Experts of a small language model: 12 layers, a softmax router.
Below are experts of layer 5 (counted from 0) of a mixture-of-experts language model. Rows are named router (the router's row for the expert), gate (a neuron's input weights, with its number), up (a neuron's input weights, with its number), down (a neuron's output weights, with its number) and show model dimensions 0-127. Each number is 500 + 50 x the weight over its row's rms, rounded and kept within 0 to 999. Numbers have three digits each.
After each expert's rows: a language model's description of what the expert responds to. This comes from a sample of Wikipedia text that the model never trained on.

# expert 40
router:591483524483532492529529467597561487536628560502469595439507438448526558442506459486494509448430528397443492514524483541540560493576494570526576528586553566532580413506543562467520597488425521422573545509362535555533502487464615474545474496463599534536455542451424552509512459451494417541498549456517484469515421580473535486474477447485444505495481516454509556537504536503572540533514
gate0:530490448504517540512484416445495575470421506564496451483479531460495488495514466519416472509518481598513484479533494649456461438573521459551500410540522462458462466508555423573406513473491595474543557454469428556503511466422643505409562515546493556453464518442456502495448455441543499574509529441464478494523462622534482513504433519487512527414569432559506570583446559423478531581514
up0:607539468502535448426443550435525521463413565495534581467495496522438592501469541580486463452490497515501517519603458565541502435536499447554526506542542499516441491523514518468434492503434572466467542471427487502526458402513429542393544506563574460468439452474593498528433421545524442532483503433527483444477428620513440434480484529528378538439464481563488491598410486542453529560448
down0:534507449545551444628548508419510440536419406522552486455548422539516445503514534484468566534505501524501519548450517517547579429490495402506474417518546449467513531463473429546485535522563540471449500579582483538609419553483398457574439434455536562449415459534452466463510559491533591575476521498444554493440514540466442467476495588483524559595531488475417527532477490516529490598565
Short first pieces of lowercase words after a space, such as t in tactical, un in unsuccessfully, sh in shoes, st in stilts.

# expert 15
router:522480486511395560550468424485499559485533506415442464500537404526485454517459476479507445395523516476491498497490531557500548511504546509527493450452599603529490463520494568480480514482442546519522482434474452493467543497495440525463446525461519477480415494440477363529596481569509550407411656523507477563635540533503488521489388495413507506420491543601501558530513452511453428451542
gate0:506534463546522513449409578525500463532545460458534441552532509442554419506496513558579504506479569566553599559559486549475506404450492463568482509384469516585479464532582522565498449376454582597525523538467541519515569599488510511462462525432518471531462463469458495567467484448439472423470594549478430425510576484416480491533479465551516513440513617455485585507534450507567488490537
up0:475540509574508577453452580497517569599544500459448472523528437505550536442568538542556521513470431512462552574457504534538512549409512543517438479466526552518568602502532502500486494452485520439474433483410507494442434507512517453498480351554580503492419557537498529559530517420599473423487609436517504470378433549485530517505502524515585462452527504413507571474590468418440464522534
down0:512557521390460475526533463519533431471439461593499532516493427496528519523498507554484372443513536595528463425492578540463476540581548608518400588494462488515505449429573505488573463549477485503581515525505520587527443474589496473539475519528519454503493495484503520548491638466512521551575430534463504507591535584513487577502475503508482529460414422463361527507445501563433568452497
Nouns and adjective stems after an article, mostly arts, science and social topics, such as music, film, art, medical, physical, critic.

# expert 30
router:591502498504462462402458399448435444431597524420547554462629486497491509498511527465494541468510539539589443479476509494566496462519480515508542565507630523635611478545492578535629455521460536419457504459429514525499462455550430497519433553491492505556562508498503473501491503583469502567533521467536506472473459531544492490405388514432459476534502513518473455440399550441519504508481
gate0:509648490531451418468521419556493568428495443494564604487460485462422498525454549558528518541648508496440510533453461484529528531544493513563495474605547398464560420569468434508512508492516486490476508506545624567483532516471498482507416581557531491600538527520482481507442502468556589578508514557575509545596560456576465480543522532493539397458467530504511492459471541491420498479486
up0:520433551505486510509465493409464487569506540479448491505514494513673444449561508535476460440437472517485489539469490406431602553557511468473461516414468454445442433327490630558514475472510502498484434505541461499536525498476475531599524485431483475503430544539509485502552495503426458455472448558452515427538569555432460572445498528499484558575564534529494586506540493551492552413436
down0:448430510546455509431569494565484515506462599471492594491454518480529560486415526654501477500514433417435532584464534516392557435493512500482480513577498441517509471447496452558527442606476527434516503496498500509389447498400497563420517480436543566407501465474487607535553447469490472466459463441479559512450445505511587534499540480500394566521474422442492511458437522480449531556525
Common words of quantity, part or direction after the or a, such as all, one, part, out, front, west.

# expert 60
router:461444505422521516516459530501521560485540557495572538525471421563463504539604520515496472489501479557476577473533438522523442505491508569466366457535527433504469507479446452586469589439520540359520524507514499447564423586561437590389457468513485463515490513494535501492497520564492545548479563482523562450569440472494469575569488534480496364455512471569450367586446497546482473452523
gate0:431472459562558455496610647539450494568514471428515606439547473499535526510475621508547549511481457519542640464522481471479484448462522576554496434559459512446471491521423515497525509589415532547534490458569549450569476462516520528505484534531465490485484534414597424507465534460468430559513455494491509537507469483448418444518541566568485458425424540542381513522428473544525448462503
up0:544456427459445515483590471449502478538584497495564614448556483494453537533455320468501491468533533491474490531550528497561476588500453512488556643437421497566547429558478473505462382513471527511509480445579536584466445481494544463471418499542454503497478494569538524480428460482535537620459464429447531523505492499479512552521406534495488526465464515458493402499530546488415444416478
down0:474488436456477556539522540353467499454479449424410530463527540451466601518445475534470446528498527511423499498483495487517561562536526502495427512507496478540502334511421579498425476531570494451541515499427500469427502579483476531399535524573491516548446529539489437431522540494530512554437493462581521388534463529439432540384447546532484462521506486405461511537510589534545598483532
Heading and field words in infoboxes and taxonomy boxes, such as General characteristics, Career information, Species, Preceded by.

# expert 43
router:552501469557521456478547458569516399484580486506469504416570530513552454478495548430575489566525504593406505491501484564523605558548511479472404424577547619507507433535466379485476535496541509404504462505502462477456541513489405492519423479386577394540538506511477567486459506480505506471499512480554489525537528508533485478598481550588511530479454437575440431562555506458454583542490
gate0:563513465510485565524416517488479408470535442433471421481507517540460434517478594424544421530543437532504466550422480440457501571548543463518505566533574588421418559581534558489430497526551519450493407474398516448425514516542419477499477586379496400499561469488489526459422467500544450514542461491491514564492420546473521556523532514493400476533486518556466492517492503546432444458389
up0:489526527488566428494491501464526548541431539516558552507513507507480536482570400567466568486443515448546542486490490544519473393448542578456520473482465465524603422432446430471527495475443452562531600545581477518550523479430604469508547461603482596468465593497456459478629557466453513509486546463573513477479512472530433418417456517488553467490581518445474501501491466471550589601586
down0:455629490453497490451484499458460505519541505495491512537496544455535453529497532442480512600415469503502450559639565455436494502459521441589567524442559462501426512504545537470408563446502533494543514475486574535459556460537457459459514488447471481554511518382489444602490498494516550561462470437514425555485554505478538524555632439562488407555506494593527429504542433414396442467492
Paragraph breaks, heading equals signs and heading words like Results, Personal, Career, mostly after sentence ends or table rows.

# expert 12
router:575423525518529505503561475609487506429487476532541451368465470406555512506480450532546502468484448449542489510434481510546508495585467533445475479456575472536512455579501606458490560446500463563503458500430504504536531496563354511525442548522505400467543533454470477555552545628438456406506536482518535543541457503476444501521522476517510454504467342435451454530516436505543468584424
gate0:522504495523544495543579511450493487473482535491541516469483444524470546491514486511519540478543495459502518450495554436481495482497517459521465530529463469449526592571444499600545526431358676557396585497427481453476461471566399520482496508468432520447534407490432542493503526481421563505487529515474399476502386500558434517390546477508449530532457441513415459568556527495513634546524
up0:556585521538544507536552383535526394520527463494458537479562513454489492536474485471528434514497430512528560465440465578584386497449466464522462501480500478543550444483521494556522503404454416653490437456513561598533464418496433427435461443498525531481477514472506501479520515518440490534492465576607411537479405508618486534447541517497481528539475475521519493392535530510493569612484
down0:535503533464606530520474555451520556494576510500485636517547410461494616532460529401544440469525484597454492491517440412553542443489520504459485586469520525507456591483522464497579454449552603517539520532588413462511431447447543482458540503411482546469523498485416523511449473453481529555597601501492477521384515506533458529435461546523493461547509510485549547457385487471535467482562
Word-initial pieces of prefixed words, often a prefix like rel, comp, dis, ass, con, followed by ation or ing.

# expert 21
router:546485437550489573477513487547535418496525550519607518514427543512526491495486498462445455524550548498596427444439497487485480591432528598408551468415379541436476607486506476578449507576530530599475510508573491473466473449417460413491471506445505477461533392552577431502550512537558555436490430499555496523466473446441533539436532488526634519468429434511455450489499528516481480516522
gate0:576598513509456547451478455508551461564470528516523526466517531512430496560566476499542523591599560558495476536575536500500416445501455531517490536502444500532468634481498508524564512518481498566420531478601474501476518503392608434509454451417411595501467447483423445509448566487474489472506481426545448475533391489469418459522503435523482594521505537542487453408446532500574571436570
up0:495623458469478455564515438618576530481503511467551488512408436473412441460526531484406452508516382529473475553510566520523393526509505436529508478456477503519431495523452558442451488576484476511586509436563476495496491484507541464429502462489431434505508519524469449464449504590402548568444476525603418541569467502539615422525393464441526476533528472453495502393515512536483525475455
down0:506469449470449544483533543511464483577555522510511510494595468532559520450482584412479473487454525514516487405522429390523524486550507436417492499437512545519486455516511508502579509432439473485498372515473519502474552469472594538571499479438580541586535480547477520591444511483429539548434585532406551472531574505489472587475476544514501464507568466657552535576511480472635539446479
Final pieces of multi-token proper names and words, especially place and person names, such as Adela-ide, Yar-borough, -shire, -ington, -ing.

# expert 36
router:471547520502574507505542545484468465566518475467476482562494462469549462516564501543563546481583558505443470557439545483529476544553506588458479457455433312523448492429557562502498477512584562569571547526475579482454561413438480444517469483469521459453442438544592587456519488416569468465506515447468504353468483537525467539436518473561540467567511496445435493523494530571488447591462
gate0:488505526525546532555336464528450533436398515506446517497534442468531455447482533477523550514496452578417506459393458507465448447580541635465500472576566450530531579506523489451549500542494481557572494466433372450495489493482484475577475448516505517519528499402542544458554463498476516506515516512494497495516457526551472512571476621350525567492477438578435507475433516508537407509465
up0:544566531395523506469515507477553514584579497531518481456560465394668548469469428443496579542433498378522481466463487503572587539406537518430511620461503503493478503553466470544587526522565484497570420442485431539496516489507546496493440489452503548535475493501565412549543459536432421529547508452398572480518470588515501534580469519541434503554538473475502496447528517472447459513477
down0:504424503564448564402500452503481566533458450500495510472431466534532528499472430513512487467567454474404539598540590513459450460480537396441481408445537510565470488538514464377446538466442470492415573549493506515423590467435413595488449490469442566547486465537488498516557447538511473478516505520460522445473527540507460593495533501402495512534577537517536551366506479616506506460427
Capitalised starts and inner pieces of person and place names, such as Gor, Lee, Young, Nijmegen, Cullman.

# expert 20
router:488532556430464575464501543476476466449604462436516492539467575475502449484494598446397509497616448562477480427380507462458490433467490502456462489496575577476478544487455542595452519504528532493534532472521453497503362581524531481537453541401389550501464536554572407484537431473441541515546401565544496521459406488499498601534479499492520437507576431522517526453551533508508467499504
gate0:507578572496439496452473600406413435567478465463563487574516516425531419527611516465466447445494507547568567515472443510461514480517436501571503462424497566546445512541495485549441481523502526566517472566526421475468480513452530506538468496448576513498428521454481507541431497545388559583402501491451581474551427460421506519511518536502445456558431575412480449607578432536547497520488
up0:466421507464527480528525564445461470525472507438573420585498565487563476613559545413521494496521501492557581497472522569466498485514534484505457430441490483433527541522582515627453651562509408481574493501568505463545495463469504523548544485535602532463485473512527488467453564535403529531487486536452585449429499411470509606471567567476447422469510490594471512560561459435478505536523
down0:557545466442486485536457471554562569485599552496468465448527545447458380462478578476519433463514430540490447452500486457504432484483473584343489544518476461522462487455503457382539511469501575500500550500428492498538451411515510426462548546477477532565602447516508482524450541520466534385512491534511475580445565522526516557526456468500535598518573434547436528448431532428550440408556
Final suffix pieces of abstract nouns (-ation, -ment, -ion, -ity) and institutional nouns like government, Council, Assembly, e.g. nomin-ation, appoint-ment.

# expert 23
router:560412508490505582560499585578524570428519489585486553483444545431465543509588594509401483513504512502530493509477540481533565475537498631513512443477539509402518540448437530449609509545427515490494467483526512465529520538505626463466555525505472509486596548445471446486532407593446534515503438538475533558451461464445561575522501471477593459439524477515476569486513443590437415437508
gate0:458439589486417539507499513533486563479406468508504520492538540438397519535490464425456525527530514385527482477354410533559522562470524485598529562548513527420557504465381469538472532464518456462503484531495495538481524522567632562518495501478580588566511515498564574456555452512452449418450548516453598515451541487491562439538538532457486494453477471510544574495511486447471532384543
up0:429562470556505417432366539624519549561544405506464441509475488514449426506477516542482427468508554565481551470521521457521449497533454549477507476408471424484493552503523555490485496511526521563439546472505500586497595405634522507560475499537492507529480555538499506523448499526471479486453586578424492506518509530499543595433529492569434504457536539416549427537453441471574530547368
down0:502519516470441419551470551545376565401402549535577480451531515586477462517532527500523545578526496542493477573450561520461448496508474502570514450579528488444474558569425428543466534482452424572487544484460529543474544399424498512488612495618476490485541525481469458484523560489588539589503450508445457540495468504536536566524512517411512497427549401516428477534579497551525474604479
Suffix pieces closing a word, often in names of organizations and places, such as Liber-ation, Acceler-ator, Bol-iv-ia.

# expert 10
router:529494539440474462401544390510488444512547475568491407539457523554475525477554529471535466537534490512486537528475538523548587554523496454502410518466471564587491444519476467550540450482515393416477540475474513409452472497538427419521572506471479525508525535502480517508501552502325497585485502488547508602501486533568495395531473494642527489533425497574397502540564533604498542467534
gate0:566589421431470485534544542571485518598484564512460465573509469495509473512395549505565521554498532473527473551394536566632455427502571492474479564467520454500487447519468532524689512545535518506544548464508565509531511530535574468465529463512492510511424531466564476464550545452467520515609442534574448511589506482461529500446510483513414438512427507534454604492440443501429571481515
up0:506558540424513486506461550500587518577427476533454517485571523454449492495506494485481475567547564464479419564469510534446384450509654521470546472520474541572471489451527523475598530557517477545495472439461536466499433522545547482596608455476598536580474401458465441533559528482439555452501424461430441543607474499536539510415577498503507548520426531601463480519484495502507492443423
down0:535511548429522424429523486419566607471549482527525432544467500508474428475535499490502545507614385545514562568544551542515484559506493499423497454451475614540500440329475427518539493438492440518511552534464504529459424532559451579494474529504413492465590584585423492452505455530494474548469473533496433545434393441523467485493431463508439475537461550466538505545538510529438520487538
Line-break and space tokens ending a row of a Markdown table or list item, usually right after a closing pipe, before the next row.

# expert 63
router:560496626431577579458521535494560488486588533437524602461581509500481464542497524470523535464597440490502499495436467533460382500505449482487589495513652563497491481546497549460533525459490503484495482446421528554431482500500429429536465493521513500551449416453431432493460478517461425476653473502550557550493496473519422554457479492460422417510474392528465465557414507511525479490509
gate0:546482553540662499548561512449524531522615471525535560380535504454540525445456507567497399456478385457472466580477494583501524517510529529556582411612545507540489463559504537440533453452436485517491500504410528507548502521571567460483476500587555507452452439525420484541504522453514449515488567500485558527492476487499452459442531404621454461520521486396468543512523493519447431510479
up0:495533593561493483514585550484437455529549464498501488407476543461474506545457581512475532503514526444493467648468536459453512468536548543554513437556496539540402492573500512535499439502470502485474485443475520450595544494455406426539500637473423517466488497550483381610500535444442439560479529594488502508544465554654474553482553555551528507521419517483454513559524487579537482539463
down0:579567481419412489515493568503520422557478490622528525444515523523481515440493525465535581563480569543441539455536446533549495508536553414502566574534539558449475485524469407525558616482502568443564497452534515449453463539443512490539508538459604494532466553383552454459512476452481585563482550492585500540452499444600444479574494417444515547429592565542520517544482527470485558532492
Abstract nouns after the, a or a possessive, often legal or career terms, such as role, claim, decision, law, land, acting.